config = dict(
    num_hidden_layers=13,
    hidden_size=256,
    n_experts=32,
    experts_per_token=4,
    d_expert=96,
    d_shared_expert=128,
    hidden_act='reglu',
    moe_layers=[0, 1, 2, 3, 4, 5, 6, 7, 8, 9, 10, 11, 12],
    router_score='softmax',
    normalize_top_k=True,
    routed_scale=2.5,
    balance_loss=0.00209,
    balance_bias=False,
    router_z_loss=0.001,
    init_std_router=0.00803,
    lr_router=0.000339,
    vocab_size=8192,
    norm='rmsnorm',
    norm_eps=1e-07,
    tie_word_embeddings='early',
    optimizer='soap_variant',
    learning_rate=0.00204,
    beta1=0.95,
    beta2=0.99,
    batch_tokens=[16384, 32768, 65536],
    max_seq_len=1024,
    train_tokens=307500000,
    max_steps=8451,
    dataset='wikipedia_en',
)
Below are experts of layer 7 (counted from 0) of a mixture-of-experts language model. Rows are named router (the router's row for the expert), gate (a neuron's input weights, with its number), up (a neuron's input weights, with its number), down (a neuron's output weights, with its number) and show model dimensions 128-191. Each number is 200 + 20 x the weight over its row's rms, rounded and kept within 0 to 999.
After each expert's rows: a language model's description of what the expert responds to; "mostly gets" lists some tokens that are sent to it at least half of the time. This comes from a sample of Wikipedia text that the model never trained on.

# expert 29
router,223,226,195,198,202,184,190,215,223,169,191,226,186,168,209,236,165,225,209,187,196,222,228,176,230,180,207,217,187,217,232,221,234,196,166,219,200,164,217,212,209,176,166,194,175,238,196,213,197,220,197,184,228,183,218,204,227,218,200,201,186,206,206,188
gate0,210,214,223,195,192,182,212,193,230,197,192,216,206,197,200,162,175,207,203,211,212,222,161,175,183,172,220,217,165,206,249,257,227,183,180,208,215,175,219,233,194,174,177,205,191,219,202,196,196,214,224,180,224,201,227,200,227,238,158,213,226,185,190,189
up0,180,201,216,186,217,191,227,205,221,198,192,203,217,183,183,181,221,212,176,216,196,178,242,217,195,228,143,167,210,162,184,179,198,220,201,150,215,200,180,199,220,247,227,221,200,176,225,194,199,213,182,212,176,196,189,206,173,193,234,185,196,196,223,224
down0,160,206,199,206,221,193,195,241,190,195,209,200,203,193,179,172,204,191,240,185,209,225,218,207,228,197,205,204,159,202,199,214,198,194,209,209,205,177,207,160,207,173,233,200,208,191,199,199,225,223,221,196,218,191,150,228,207,168,176,184,176,221,207,220
Description: Opening fragments of words and names split into pieces, such as can-ning, gun-boat, head-er, Ste-pan, Do-cs, and short words like de, can.
mostly gets: " Do", " Vi", " Can", " gr", " do", " car"

# expert 0
router,242,229,201,208,191,187,187,214,196,187,178,232,191,219,201,218,186,201,239,199,202,212,212,182,214,160,232,225,197,216,211,202,202,158,179,210,223,183,211,203,203,174,164,187,177,218,206,218,197,210,196,182,267,193,223,225,227,225,163,202,178,210,207,211
gate0,206,216,189,212,161,195,177,221,235,173,198,226,189,189,208,231,203,182,227,209,192,196,215,173,217,197,214,211,208,210,225,195,212,219,211,189,183,197,202,209,234,187,210,210,174,211,182,166,199,213,185,213,184,156,193,221,194,197,215,204,183,222,200,201
up0,181,231,170,185,221,217,240,245,187,226,226,184,201,180,190,201,214,163,227,183,164,209,200,211,195,214,168,182,209,189,220,207,201,222,225,185,191,211,230,227,206,223,214,182,205,197,175,208,197,194,217,177,240,225,190,174,166,219,160,198,174,185,224,189
down0,183,199,204,224,247,185,229,200,203,189,202,183,238,217,216,209,244,238,179,197,238,200,181,208,228,207,196,192,215,201,188,218,179,196,222,207,215,235,225,203,231,191,221,197,200,199,189,228,178,230,196,229,197,232,179,210,185,185,193,195,202,186,192,221
Description: Digit tokens inside numbers, mostly the second digit of years like 2'0'14 or 19'7'0, plus number words like three.
mostly gets: "9", "1", "inomial", "2", "7", "8"

# expert 25
router,227,222,200,209,170,197,209,217,208,173,185,228,188,206,202,219,181,198,220,200,200,219,211,183,205,163,224,213,177,218,213,229,201,170,179,209,217,179,214,210,202,184,180,194,183,215,199,190,195,229,204,176,251,191,218,205,218,231,172,216,176,216,196,197
gate0,197,224,176,207,185,200,191,227,209,158,169,207,186,180,226,186,206,190,209,195,208,239,203,175,207,217,212,182,209,205,212,188,218,190,200,207,174,208,212,225,196,192,182,244,207,196,185,213,228,180,163,177,210,204,201,186,227,232,197,200,193,231,201,189
up0,191,209,242,206,199,201,170,158,187,193,163,202,170,184,193,229,185,199,188,184,185,234,191,204,195,228,180,211,201,190,208,206,198,186,169,197,163,193,184,173,179,191,196,188,187,199,198,170,161,217,195,226,166,193,196,225,227,176,187,180,187,207,231,160
down0,189,196,156,177,212,227,210,246,220,228,190,249,177,184,201,179,191,207,221,195,220,163,170,195,165,181,219,202,191,207,205,174,212,213,206,188,176,174,189,214,191,238,223,183,220,213,187,174,222,182,196,185,178,199,226,239,217,215,210,199,194,180,208,195
Description: Bare space tokens, mostly before digits in dates and table values, plus hyphens, dashes and rare symbols like ^ or /.
mostly gets: " ", "–", " c", "^"

# expert 26
router,234,220,184,217,183,189,203,220,200,179,185,225,182,192,221,219,176,207,220,184,230,222,219,178,221,167,230,223,178,221,224,218,216,176,176,223,227,177,221,211,205,172,179,208,173,218,193,199,203,216,202,181,232,184,216,224,221,219,168,213,174,220,185,199
gate0,221,211,193,219,179,168,214,218,158,198,219,219,200,175,169,188,170,211,211,187,214,210,199,194,218,182,222,232,182,219,220,181,223,178,195,212,186,191,225,266,211,205,164,233,169,234,208,207,196,223,213,189,220,170,246,198,218,235,197,210,199,201,194,191
up0,209,199,220,167,209,213,183,195,192,213,171,191,185,218,201,218,181,219,189,200,154,186,165,221,194,219,186,176,218,209,196,248,188,196,181,191,169,200,195,197,185,194,191,191,191,171,190,207,232,210,174,218,190,197,203,209,206,188,210,190,232,198,211,192
down0,226,163,201,216,199,215,215,202,182,192,212,217,202,215,225,219,184,169,220,182,222,181,216,212,186,215,199,200,211,232,186,214,216,212,184,176,175,216,190,201,222,175,188,171,167,213,190,204,219,194,221,213,237,198,186,225,167,183,196,221,180,172,208,161
Description: Closing parentheses ending list items or titles, table pipes, colons, plural -s, and group nouns like team, series, program, systems.
mostly gets: ")", "†", " team", ");", "})", "\")"

# expert 22
router,233,217,184,217,184,188,188,219,204,178,186,221,178,201,212,222,181,212,229,192,226,224,214,180,216,173,224,227,181,220,220,221,217,177,173,214,225,177,216,206,190,172,173,205,169,220,189,206,212,221,203,179,231,183,221,225,218,223,177,220,181,222,184,195
gate0,216,212,181,206,195,204,211,208,196,187,196,214,177,194,191,210,180,210,209,195,198,210,212,183,205,186,214,207,183,218,214,209,211,192,193,192,196,183,217,215,206,193,188,200,200,209,214,198,181,223,202,182,0,191,209,208,211,218,188,210,199,210,202,195
up0,189,212,207,202,203,197,202,211,205,207,203,193,201,199,209,182,198,185,183,203,222,219,197,200,207,206,199,216,201,208,213,199,208,192,172,192,210,204,208,207,215,190,191,190,205,202,197,206,192,199,203,197,0,188,206,183,192,206,206,200,184,204,192,215
down0,178,194,165,191,164,211,182,194,188,210,200,181,180,250,163,218,199,186,216,206,203,151,214,230,196,220,224,216,174,201,203,198,197,197,199,205,227,246,205,186,206,185,216,215,164,225,194,197,219,182,204,163,184,207,182,180,174,207,206,205,187,188,180,184
Description: Words in names and titles, such as East, Royal, Army, "of" in House of Representatives, -ate in Confederate, plus opening quotes and headings.
mostly gets: " East", " \"", " Royal", " young", " Super", " modern"

# expert 13
router,231,216,192,206,190,189,196,218,203,179,180,222,188,184,220,230,178,214,217,188,231,228,229,177,220,175,222,222,177,221,222,238,215,184,170,210,227,175,221,202,203,178,176,195,171,218,203,201,193,218,204,182,237,187,215,211,216,224,180,210,169,215,192,203
gate0,218,214,224,245,196,172,180,186,221,173,196,247,206,168,166,207,178,211,218,215,156,218,186,205,243,206,201,223,201,217,194,219,209,191,207,219,209,188,228,226,173,187,187,181,180,232,212,218,192,199,186,168,215,182,235,235,220,212,190,202,184,193,199,186
up0,206,184,215,220,199,219,211,195,178,203,212,177,209,222,176,177,203,178,207,178,213,233,224,173,216,235,207,198,193,230,186,209,230,172,194,202,166,212,195,222,182,210,202,171,171,190,221,218,195,235,214,184,203,190,191,185,203,212,168,219,188,180,179,193
down0,205,207,180,192,180,179,159,176,210,170,206,219,201,197,197,217,191,195,194,238,193,198,220,202,169,216,209,186,205,182,169,213,174,206,173,229,196,196,186,209,199,186,170,179,169,179,204,202,183,204,194,166,201,176,191,193,178,176,209,207,206,223,225,191
Description: Common nouns ending a noun phrase such as film, song, report, estimate, record, plus mid-word fragments and digits in tables.
mostly gets: " film", "cre", " mi", " record", " line", " station"

# expert 7
router,235,218,185,213,185,189,208,220,190,162,184,228,181,188,209,225,177,221,221,182,234,223,206,174,217,168,234,227,181,220,224,218,222,181,173,213,213,180,216,208,204,174,174,192,177,221,188,193,190,218,211,184,235,186,223,234,223,221,176,206,170,216,187,202
gate0,210,227,198,210,207,215,208,185,205,162,209,187,211,221,222,239,194,208,208,207,195,225,203,196,201,178,231,191,189,222,198,196,226,196,178,171,163,204,227,202,200,171,188,197,158,215,190,209,190,189,209,169,224,185,241,221,224,204,177,190,188,208,222,199
up0,190,186,213,209,211,214,215,216,191,197,187,175,172,203,218,190,225,203,207,208,174,220,199,213,216,207,186,171,224,200,222,237,199,231,231,237,213,230,210,192,227,213,228,200,232,182,237,184,203,163,184,185,184,204,225,188,205,169,195,221,187,207,177,172
down0,235,210,178,237,212,157,211,198,170,169,237,193,199,167,232,164,186,151,178,179,209,233,193,207,223,194,221,206,198,219,213,209,196,221,179,221,205,185,210,217,206,169,201,235,197,196,195,212,212,206,198,185,202,180,201,168,201,179,202,215,181,199,198,192
Description: Words after the or a before a noun: possessives, ordinals, numbers and size adjectives such as his, first, two, small, plus -less suffixes.
mostly gets: " his", " her", " new", " first", " two", " their"

# expert 8
router,220,221,190,238,152,198,199,204,190,169,187,224,176,185,208,215,172,203,215,168,199,230,231,170,212,180,207,221,156,218,206,206,220,182,176,210,217,186,251,209,215,187,181,199,190,227,191,193,208,249,202,170,223,192,211,210,250,216,189,220,197,231,169,200
gate0,239,228,186,231,183,178,192,206,184,197,175,220,187,192,182,223,161,202,218,196,195,210,193,181,206,193,217,229,197,238,244,200,230,164,177,205,214,186,210,191,195,173,188,200,172,228,198,194,188,206,208,176,238,176,216,201,227,215,189,168,187,182,207,182
up0,209,194,163,195,204,182,180,202,186,178,186,195,221,235,194,199,185,195,235,171,228,176,188,200,198,204,202,210,210,210,185,191,208,193,201,230,199,192,210,216,209,162,195,215,183,213,192,225,208,201,235,182,214,179,201,219,209,238,181,196,183,154,207,188
down0,200,192,195,203,219,216,186,197,184,169,183,175,173,207,209,182,241,243,215,206,221,197,194,227,220,172,221,175,198,210,207,236,184,231,204,250,213,230,176,233,228,217,161,202,206,228,199,207,198,210,208,211,179,212,199,213,243,197,216,198,200,226,230,223
Description: Auxiliaries and function words mid-clause (was, were, also, had, to, and, of, which), especially infinitive to after verbs like wanted, needed.
mostly gets: " was", " also", " were", " not", " had", " which"

# expert 14
router,227,210,188,211,182,199,188,219,196,188,181,223,181,185,215,232,183,206,220,180,242,222,216,179,211,168,229,224,178,220,218,224,218,178,165,209,206,180,217,212,197,176,181,206,173,213,191,192,200,216,204,185,237,189,215,212,215,230,183,211,172,220,181,202
gate0,233,204,204,197,202,178,175,251,181,195,227,214,188,192,225,189,187,216,231,169,196,228,220,166,240,182,195,200,183,227,194,177,223,193,175,201,218,178,209,239,165,192,201,198,143,207,165,193,211,197,216,198,221,199,229,189,221,203,179,218,208,198,170,180
up0,189,193,208,216,196,211,181,172,212,244,174,216,195,209,205,190,229,195,200,187,195,191,193,233,204,241,207,171,192,216,199,210,194,226,220,185,199,220,209,173,165,215,225,184,205,221,216,183,211,176,209,232,181,196,222,222,219,187,190,188,180,179,182,240
down0,192,211,201,209,205,219,184,203,180,165,193,204,213,214,202,231,237,212,186,208,190,229,244,190,198,196,210,187,205,218,182,183,173,217,167,170,222,202,207,205,187,199,182,182,182,201,218,221,182,166,201,198,209,220,193,202,215,192,253,208,227,183,207,199
Description: Head nouns and noun suffixes like University, School, station, years, Battle, island, -tion, plus percent signs in tables.
mostly gets: "%", " years", " School", " University", " station", "tion"

# expert 16
router,217,217,179,214,178,182,200,226,172,185,181,210,189,205,207,214,187,211,210,213,217,210,219,184,207,187,234,223,205,217,216,201,205,168,177,215,198,190,217,205,196,169,170,196,198,221,191,195,184,212,229,177,226,183,209,186,229,244,179,194,186,216,189,201
gate0,213,232,184,216,178,188,203,170,217,169,177,220,175,195,183,220,166,209,223,174,158,212,221,171,223,187,195,238,201,230,237,210,228,174,185,183,210,176,188,232,201,176,184,205,199,218,183,192,201,219,188,168,212,185,190,203,215,195,168,195,164,181,151,205
up0,218,201,191,215,206,190,172,209,166,211,200,229,176,196,158,235,203,229,210,189,214,181,213,180,228,197,232,217,184,206,225,212,235,193,203,213,156,190,221,247,201,236,181,210,195,217,223,191,199,191,164,195,229,197,201,194,245,220,208,221,221,205,228,187
down0,233,208,234,214,167,213,205,231,200,185,215,207,202,183,197,211,195,183,188,179,194,149,177,193,220,171,183,189,188,188,193,218,165,196,185,193,187,248,217,190,212,235,214,231,188,226,227,188,179,206,201,204,215,172,206,235,203,234,201,210,184,184,173,201
Description: Prepositions and phrase openers such as in, into, to, at, across, through, joined, often in titles like "1840 in Wales".
mostly gets: " sub", " into", " off", " joined", " Sub", "At"

# expert 27
router,236,217,189,221,187,200,190,215,200,176,189,234,186,183,218,212,173,208,220,173,221,224,218,178,225,169,232,225,176,222,226,221,219,172,174,213,228,176,219,208,215,179,170,188,176,222,190,211,199,220,201,180,238,179,231,211,223,227,175,214,192,213,187,191
gate0,236,217,195,196,202,195,218,206,189,206,212,231,198,187,173,212,149,201,234,168,210,201,212,204,218,147,215,239,193,196,174,189,213,214,196,208,224,193,203,191,198,224,162,214,219,193,200,189,280,209,197,198,211,184,195,197,217,233,181,209,176,229,199,197
up0,171,220,207,172,181,212,231,193,180,205,230,170,220,179,204,193,167,206,211,174,151,220,185,206,173,190,191,239,198,203,208,217,219,244,197,202,184,210,214,206,222,191,218,202,182,219,195,204,251,176,216,194,211,211,210,179,214,179,185,237,217,192,193,158
down0,190,228,251,205,193,189,224,204,210,223,198,209,186,184,192,184,189,201,203,204,187,194,199,196,184,196,216,177,207,216,93,179,206,181,202,233,213,199,194,195,204,182,199,182,196,207,214,199,218,169,169,184,184,219,191,203,218,215,186,175,171,195,207,186
Description: Line breaks, periods and pipes ending sentences, table rows or list items, often followed by another break or row.
mostly gets: "\n", "|", "\".", " Preced", ").", ".\""

# expert 24
router,229,222,181,221,174,193,191,227,189,208,177,227,183,211,198,231,175,204,225,174,211,224,213,176,204,178,221,227,196,224,225,214,231,163,172,222,201,181,228,206,212,174,175,192,188,219,198,190,197,233,210,177,226,178,234,214,217,236,178,194,191,221,186,182
gate0,219,205,193,214,176,180,169,234,209,180,163,206,160,204,191,188,177,187,191,191,184,221,193,170,210,144,212,190,198,209,176,205,223,197,187,234,203,179,226,206,215,178,162,206,220,212,181,178,180,199,212,218,181,172,194,217,210,202,252,188,197,241,195,190
up0,184,177,169,174,198,187,151,220,233,215,226,189,214,192,180,207,225,186,179,220,174,214,190,220,215,170,182,172,193,209,186,175,228,219,194,234,193,210,180,173,164,180,223,216,177,186,199,208,221,203,157,179,187,200,202,212,212,181,242,215,218,192,214,159
down0,192,220,176,168,232,210,221,215,188,196,197,181,218,225,237,228,225,195,185,189,215,177,165,214,161,204,192,218,168,206,177,214,176,206,212,236,183,180,173,171,181,178,220,162,173,183,213,198,236,185,184,196,201,167,222,180,236,212,185,180,242,187,163,190
Description: Common connecting words and punctuation within running prose, such as of, in, that, commas, and words like several, during.
mostly gets: " well", " Coordinates", " during", " several", " Occupation", " many"

# expert 4
router,229,223,170,225,167,179,179,223,177,185,188,221,193,190,216,214,192,212,226,172,199,222,233,200,240,175,216,210,194,229,225,209,224,179,186,199,210,177,231,211,194,176,177,192,177,231,190,204,216,238,203,183,222,171,223,211,218,222,191,190,191,193,187,195
gate0,232,183,190,183,209,162,193,225,173,186,196,227,189,178,209,242,180,208,226,153,192,227,224,181,213,198,236,208,214,228,221,199,238,179,196,207,184,178,219,215,184,169,215,232,177,191,194,203,201,204,214,179,219,174,214,233,219,230,185,175,182,204,206,188
up0,204,164,189,190,203,155,195,215,228,225,177,189,190,169,184,194,211,218,175,243,155,223,218,209,173,193,202,214,228,186,181,178,188,187,190,181,190,216,194,166,174,207,224,225,172,207,214,233,215,170,184,204,170,225,239,193,226,177,167,188,192,178,198,194
down0,167,199,210,204,189,214,187,211,211,208,217,204,194,194,219,203,228,212,231,216,170,191,224,245,235,208,206,201,209,223,220,204,153,163,210,219,168,171,199,198,239,209,232,179,254,197,192,224,209,238,190,204,190,183,152,233,213,204,230,210,196,180,228,200
Description: Quantity words and articles opening a phrase after a comma, of or and, such as some, many, most, several, the, a.
mostly gets: " most", " some", " D", " more", " many", " St"

# expert 30
router,232,225,187,208,191,189,188,221,222,172,193,231,175,177,204,237,179,216,217,177,208,228,228,179,217,172,211,224,181,218,225,214,225,190,170,228,208,167,213,216,211,178,169,197,173,218,189,207,201,221,195,181,229,184,225,218,219,218,186,199,183,210,200,186
gate0,207,212,200,234,161,175,202,213,204,232,210,235,191,238,227,202,174,171,207,181,171,194,226,182,231,152,221,225,185,225,213,190,222,168,174,203,207,206,213,211,196,189,211,216,197,239,170,230,193,211,195,189,197,176,240,166,201,223,216,216,198,218,182,188
up0,180,199,198,203,219,174,207,214,207,175,213,187,180,225,181,212,188,175,177,250,161,187,169,164,198,175,218,202,211,187,175,213,188,205,207,193,219,197,187,228,209,187,217,241,192,167,173,234,216,173,207,192,193,187,201,223,232,226,149,208,206,224,204,218
down0,159,217,210,167,225,184,215,193,247,154,186,223,187,189,192,213,222,228,187,240,205,175,201,169,205,212,197,220,197,205,229,169,204,202,194,196,182,182,173,190,175,180,187,178,197,200,172,187,204,166,232,211,191,249,172,227,219,210,178,187,163,211,206,187
Description: Capital initial letters beginning proper names after the, of or in, such as V in Valls, D in Dhofar, and brackets.
mostly gets: " D", " G", " P", " S", " V", " Le"

# expert 18
router,240,215,194,204,201,180,171,228,195,177,179,223,178,199,204,225,178,238,213,199,225,217,224,188,214,166,244,224,175,220,218,212,216,186,170,199,244,166,220,207,201,176,171,188,178,215,216,190,199,209,207,186,239,193,217,220,216,222,178,200,176,207,185,195
gate0,185,205,182,225,181,190,207,204,197,187,229,230,180,199,213,211,180,199,226,176,205,197,216,183,212,195,226,218,188,216,222,212,215,190,194,222,206,183,230,206,198,179,189,207,196,221,207,207,217,213,205,181,205,190,222,222,212,216,183,218,220,223,198,205
up0,167,184,178,171,188,222,220,185,185,225,218,213,212,240,235,222,172,202,211,194,176,196,164,194,190,204,225,167,202,202,217,215,187,213,223,235,188,231,205,213,225,224,187,178,200,207,220,225,179,216,164,209,209,229,208,182,222,225,217,219,213,203,202,148
down0,186,210,205,212,196,206,212,192,191,207,209,235,221,202,186,177,198,192,180,229,158,223,230,209,183,175,158,218,205,229,209,184,226,188,207,199,211,222,216,209,205,229,178,216,194,211,202,197,179,240,177,202,233,184,206,162,176,236,217,230,211,241,222,196
Description: Vowel-final pieces of personal and place names, often non-English, like -ka, -ia, -hara, and York or India.
mostly gets: "ka", "ia", " York", "ya", "ina", " Na"

# expert 19
router,260,218,191,210,172,218,197,208,200,194,185,245,188,191,206,212,159,190,225,184,222,215,208,185,214,149,230,221,163,202,214,227,201,164,176,212,222,182,212,207,227,185,174,197,192,213,199,209,190,226,184,181,257,180,226,204,226,212,179,207,163,204,198,207
gate0,226,244,169,202,188,211,170,211,197,203,184,226,177,187,243,212,160,238,193,224,234,216,224,192,218,205,204,212,186,255,231,193,198,198,212,211,197,200,189,204,206,191,194,199,171,211,186,186,221,241,234,176,206,172,199,226,220,236,244,180,202,219,238,207
up0,179,231,228,207,223,195,226,196,228,226,224,168,217,187,175,219,181,220,232,209,187,214,188,236,179,220,182,166,225,184,185,202,203,223,208,220,225,222,180,203,193,197,154,207,204,207,197,235,184,208,169,197,163,164,190,188,200,191,191,229,220,191,198,237
down0,192,183,210,193,209,213,217,203,206,200,225,209,200,200,183,183,210,196,190,198,198,196,179,192,200,191,192,203,195,201,198,184,206,209,208,193,206,197,212,208,175,206,184,200,189,195,198,220,187,208,188,217,257,211,227,182,195,204,181,113,209,222,195,197
Description: Full stops ending sentences, table pipes, line breaks, semicolons and brackets, especially closing a sentence or a table cell.
mostly gets: ").", "|", "\".", ");", ".\"", ";"

# expert 3
router,231,218,180,216,180,190,199,220,180,182,174,227,177,192,200,225,172,211,223,186,218,218,211,171,221,176,226,222,183,222,226,212,221,182,171,220,204,177,213,216,205,174,170,189,180,222,199,191,193,228,211,177,235,182,223,216,221,228,189,215,177,224,191,190
gate0,203,223,192,198,173,209,176,227,209,205,206,226,185,226,242,209,174,223,183,184,209,193,204,189,220,190,246,209,212,236,207,209,228,179,180,224,191,187,211,227,231,180,195,217,188,263,164,206,188,230,190,184,213,190,221,194,210,225,197,213,199,198,174,195
up0,219,202,223,221,186,231,231,221,195,188,184,214,181,200,154,206,193,189,186,189,218,202,244,196,202,222,219,202,204,223,177,200,212,151,183,194,176,194,191,226,187,179,168,186,241,177,154,182,193,201,199,182,219,168,211,202,196,202,198,216,192,230,200,168
down0,251,194,204,209,220,185,243,172,204,176,218,217,223,212,207,210,197,184,179,218,188,187,211,207,191,177,178,203,215,187,210,181,203,168,246,175,186,178,221,187,190,212,209,212,167,211,187,175,196,212,181,208,172,188,200,206,197,200,185,207,233,204,218,234
Description: En dashes between years in life spans (1796–1858), digits after year ranges, and sentence-opening pronouns like She, It, There.
mostly gets: "See", " wrote", " tell", " It", " She", " indicate"

# expert 31
router,232,216,183,214,185,187,171,220,187,182,182,224,177,200,221,229,179,214,218,185,225,219,213,183,218,171,226,227,178,223,221,208,219,179,169,210,228,176,218,213,193,171,176,199,184,219,188,196,204,216,205,178,234,179,222,220,220,225,165,210,170,216,189,185
gate0,192,234,202,218,165,201,213,196,186,176,177,233,177,219,208,204,198,192,231,200,184,225,197,176,207,176,179,233,186,210,180,231,195,174,208,200,210,177,229,225,178,177,188,235,181,202,206,223,239,204,241,193,218,198,200,208,208,209,206,216,216,225,185,180
up0,202,189,180,178,175,239,231,196,200,180,222,198,205,198,194,202,238,189,180,230,209,211,209,191,164,208,216,199,240,181,168,187,187,227,187,194,204,233,211,171,188,181,200,221,204,181,225,233,177,211,179,191,197,200,205,207,174,173,213,189,193,185,212,172
down0,188,222,209,217,153,162,229,181,200,208,174,204,192,224,237,223,196,166,226,174,209,229,191,204,229,206,191,193,216,168,149,172,199,213,185,206,211,216,223,230,143,217,197,166,177,186,215,194,198,239,180,180,232,196,205,188,205,215,183,198,216,192,207,219
Description: Final pieces of place names and countries after United or New, such as States, York, -ville, -ford, Argentina, plus final digits of numbers.
mostly gets: " States", " York", " American", " America", " England", " Germany"

# expert 20
router,226,220,192,217,177,198,199,217,206,170,186,226,175,208,201,217,166,209,219,194,218,216,207,189,219,176,220,221,172,223,214,221,218,176,175,217,236,175,210,212,196,180,173,199,178,221,194,202,200,220,201,168,231,177,231,204,230,229,179,213,188,236,187,201
gate0,232,203,171,240,189,188,193,211,182,190,197,203,189,185,202,231,214,225,226,205,212,234,222,176,243,183,200,223,173,190,229,196,236,158,199,195,185,195,217,223,187,196,194,201,203,234,212,203,199,218,190,207,192,215,241,231,222,239,199,210,184,198,191,212
up0,221,226,168,200,192,202,166,206,194,173,181,233,203,191,217,227,165,198,208,210,202,180,224,198,209,176,202,214,195,231,213,201,218,168,178,208,170,155,192,195,202,192,184,180,207,244,191,196,201,220,203,170,219,186,202,245,220,215,193,195,197,215,167,194
down0,184,209,235,217,194,208,183,175,167,209,239,189,188,173,179,197,204,222,179,223,223,222,201,180,205,208,200,155,191,223,232,161,174,194,212,166,216,211,217,205,170,201,183,188,198,220,221,217,179,187,193,192,194,198,212,179,225,239,218,203,232,173,211,228
Description: Bare space tokens before numbers in tables, subject pronouns after As (she, he, they), and auxiliaries or connectives like had, would, However.
mostly gets: " had", " However", " would", " did", " ", " helped"

# expert 28
router,219,226,184,205,173,185,198,221,183,181,173,214,189,197,200,214,185,191,217,193,217,224,214,182,213,181,228,222,192,226,223,212,219,177,171,216,198,182,216,205,192,174,176,183,199,211,190,191,182,220,220,179,227,166,235,193,226,233,179,202,187,218,192,193
gate0,237,213,178,202,196,162,201,236,176,183,195,217,185,204,227,218,179,180,215,187,177,195,221,182,183,183,223,201,211,205,251,209,213,199,201,238,238,165,203,225,230,180,189,198,180,228,186,199,227,207,184,187,215,194,204,227,225,240,227,179,174,202,173,198
up0,200,182,167,186,196,190,199,167,178,182,194,199,219,166,188,176,198,227,162,190,201,198,159,212,197,195,224,185,172,195,188,203,223,178,223,200,190,230,209,156,222,206,198,209,216,236,207,216,183,183,199,224,205,196,241,175,176,168,198,218,200,212,212,206
down0,177,210,201,204,192,207,214,214,189,219,200,198,187,227,182,184,220,198,192,168,227,224,212,201,200,216,164,226,220,221,234,231,170,205,184,237,168,218,241,180,175,200,213,232,170,215,200,173,200,217,240,183,199,226,185,225,209,223,203,176,199,194,179,209
Description: Articles, conjunctions and prepositions in parenthetical or list contexts, such as the, and, &, the dot in e.g., and pipes.
mostly gets: " &", "towards", " /", " (", "(", " off"

# expert 15
router,224,215,187,215,157,198,212,220,208,180,190,226,186,202,206,216,191,190,220,194,211,218,217,169,192,171,220,209,183,215,210,215,204,168,185,222,200,181,209,203,204,191,183,195,186,221,198,192,195,234,205,169,243,188,217,197,215,238,185,218,172,222,197,195
gate0,199,239,176,219,184,186,182,220,171,186,189,212,178,194,187,204,172,203,212,178,210,213,200,160,232,182,214,206,147,235,224,228,218,175,172,199,183,202,219,220,200,187,183,216,184,224,201,194,199,225,208,175,219,168,216,187,219,236,208,191,190,240,179,164
up0,227,207,200,183,176,206,167,185,196,183,177,177,205,200,189,182,221,187,185,215,219,234,200,225,184,193,200,222,190,175,200,154,198,215,197,199,189,215,228,202,185,222,184,215,186,199,185,219,187,168,180,201,191,198,182,244,222,216,195,201,211,227,215,226
down0,193,198,223,189,195,185,200,224,196,192,187,172,190,238,207,174,190,179,201,228,223,196,186,188,152,204,185,180,221,203,194,206,186,214,222,194,185,182,187,188,202,226,221,204,198,216,216,199,196,196,186,232,206,182,192,193,225,205,207,220,187,211,193,218
Description: Standalone space tokens before numbers or words in headings, tables and dates, plus prefixes like re, con, inter.
mostly gets: " ", " re", "^{", " f", " co", " con"

# expert 11
router,235,215,186,215,183,190,226,212,201,191,177,232,179,191,197,228,174,221,222,187,226,221,216,184,219,173,227,224,186,219,225,226,219,176,179,212,219,172,221,210,216,181,183,216,193,220,194,210,196,217,210,184,237,186,227,219,224,230,174,202,159,224,196,188
gate0,200,200,191,196,195,195,205,218,191,184,195,218,212,183,192,168,192,241,199,207,197,235,224,190,234,162,208,215,202,238,211,218,231,193,175,214,191,191,214,205,206,198,170,210,210,201,210,198,192,227,201,173,198,186,212,205,204,222,238,221,202,230,161,184
up0,222,203,230,194,218,201,186,186,186,199,194,196,192,134,190,196,198,234,224,193,195,205,177,218,186,199,200,184,188,167,171,196,205,234,192,183,210,178,183,210,201,201,211,182,194,195,207,205,217,183,195,205,189,212,205,145,203,210,210,185,144,178,189,230
down0,171,231,168,202,169,220,212,212,172,182,219,200,204,162,200,180,174,190,203,173,208,188,193,232,237,207,213,205,196,204,198,180,172,191,171,205,188,170,200,188,202,162,194,230,198,181,244,180,193,204,200,177,211,191,216,187,174,160,207,213,192,232,231,180
Description: Closing quotes and punctuation ending quoted speech or a sentence, such as ," before said, periods, line breaks, and subordinators while, although, as.
mostly gets: ".\"", "\".", "\",", " While", " although", "\""